config.toml
n_layer = 13
n_experts = 24
d_expert = 320
balance_bias = true
vocab_size = 8192
norm = "rmsnorm"
norm_eps = 1e-05
beta1 = 0.9
beta2 = 0.99
seq_len = 1024
train_tokens = 301900000
steps = 9764
Below are experts of layer 6 (counted from 0) of a mixture-of-experts language model. Rows are named router (the router's row for the expert) and show model dimensions 96-191. Each number is 50 + 12 x the weight over its row's rms, rounded and kept within 0 to 99.
Before each expert's rows: "gets" lists some tokens that make up at least twice as much of what it gets as of all text; "comes before" lists some tokens at least twice as common just after its tokens as in all text. This comes from a sample of Wikipedia text that the model never trained on. Tokens count by the router's weight.

# expert 17
gets: " to", " for", " of", " with", "ing", " on"
comes before: " the", " a", " to", " his", " that", " her"
router:58 57 58 46 50 51 55 46 33 50 60 74 42 55 61 39 53 41 40 46 45 56 56 36 34 42 43 42 48 46 50 45 31 51 45 57 41 54 48 40 58 45 52 63 39 38 69 43 55 31 82 74 36 62 51 70 32 41 37 44 46 29 47 55 50 46 59 68 67 65 56 53 55 53 55 44 53 52 67 57 49 34 46 67 72 82 58 36 70 44 43 49 39 48 57 61

# expert 14
gets: ",", " that", " he", " which", " it", " who"
comes before: " was", " the", " he", " is", " it", " they"
router:55 51 39 52 43 42 61 73 27 61 60 55 46 43 57 52 57 34 59 61 58 50 62 54 45 62 45 39 47 42 43 42 52 50 43 52 41 44 65 63 56 76 20 36 52 51 56 31 77 50 85 33 35 54 41 61 28 30 18 60 56 43 27 47 46 47 57 51 43 41 39 48 59 52 46 28 57 45 55 35 90 48 60 35 53 42 58 58 41 60 58 45 55 53 77 76

# expert 1
gets: "s", "es", "ers", "/", "ts", "rs"
comes before: ".", ",", " of", " in", " and", " were"
router:48 46 45 60 63 72 59 58 31 39 39 69 55 37 55 48 38 44 44 54 55 52 71 45 30 41 64 36 58 36 29 75 66 49 46 64 48 56 59 49 44 42 42 53 65 38 64 67 62 57 42 49 38 51 68 60 35 42 47 51 66 20 41 23 59 44 55 64 57 58 50 57 55 61 49 48 42 51 68 40 49 60 39 60 41 30 42 49 55 41 52 69 56 52 46 57

# expert 18
gets: ".", "=", "\n\n", "\"", " .", " ="
comes before: "\n\n", " The", "=", "\n", " In", " He"
router:68 37 55 39 50 41 34 52 08 54 50 37 51 58 51 46 43 38 51 65 49 36 71 60 33 53 40 41 50 57 54 56 58 49 56 55 45 56 72 65 52 47 46 52 66 30 56 46 54 23 44 50 56 70 48 66 29 49 42 43 44 55 48 37 53 44 59 65 46 36 46 58 61 60 62 49 62 47 56 34 70 51 70 36 65 48 63 86 52 25 70 36 68 51 60 45

# expert 19
gets: " 1", " 2", " 3", " $", " one", " two"
comes before: ":", " of", "–", " |", " /", " years"
router:58 33 36 60 68 47 33 39 59 40 47 47 48 37 72 48 48 51 40 48 62 43 41 38 63 47 42 44 66 53 31 25 48 34 52 61 38 45 60 49 45 41 47 48 51 47 54 35 65 65 63 51 57 64 46 50 40 33 53 62 54 47 44 61 41 74 53 60 59 45 52 50 42 56 47 53 48 26 74 55 62 64 43 60 66 47 49 69 75 52 55 34 54 67 60 56

# expert 13
gets: "-", "\n", "\n\n", "|", " re", " co"
comes before: "-", "|", "=", "The", "In", " List"
router:78 60 51 33 56 68 38 68 45 44 51 48 33 48 52 25 34 62 57 38 47 32 62 52 43 44 33 47 48 47 58 72 58 53 46 51 51 34 40 52 53 38 28 59 54 20 58 34 47 56 55 37 35 55 66 54 47 24 43 38 44 36 42 61 57 51 66 72 56 72 32 54 56 55 53 56 50 36 61 47 68 50 53 46 52 70 50 75 54 50 55 52 53 39 43 63

# expert 4
gets: ")", " |", "\"", "]", " 4", " 5"
comes before: " |", ";", "\n", ":", " \"", " ("
router:84 43 47 35 59 54 42 52 44 67 39 65 70 51 43 30 49 41 35 65 42 42 49 40 55 35 48 63 58 31 27 66 56 49 37 45 52 50 36 60 38 70 55 82 34 56 69 50 77 50 65 45 40 40 50 47 38 49 64 34 73 56 52 30 47 63 71 76 61 43 41 35 49 82 53 50 68 53 59 46 47 54 50 48 38 62 62 75 44 43 58 39 61 51 50 53

# expert 5
gets: "|", "\n", "%", "-", "{", " ("
comes before: "|", "{", "  ", "%", ")", " Total"
router:61 77 25 50 51 55 47 54 48 46 41 61 49 37 73 29 55 48 42 49 63 34 61 50 54 41 65 48 34 27 31 42 46 38 23 52 46 56 66 49 66 51 34 47 65 59 45 31 46 62 54 55 57 57 40 52 42 56 36 50 41 71 55 36 52 77 73 54 50 62 58 42 31 49 53 49 63 36 52 72 41 44 63 48 82 50 39 50 45 39 55 59 53 49 61 50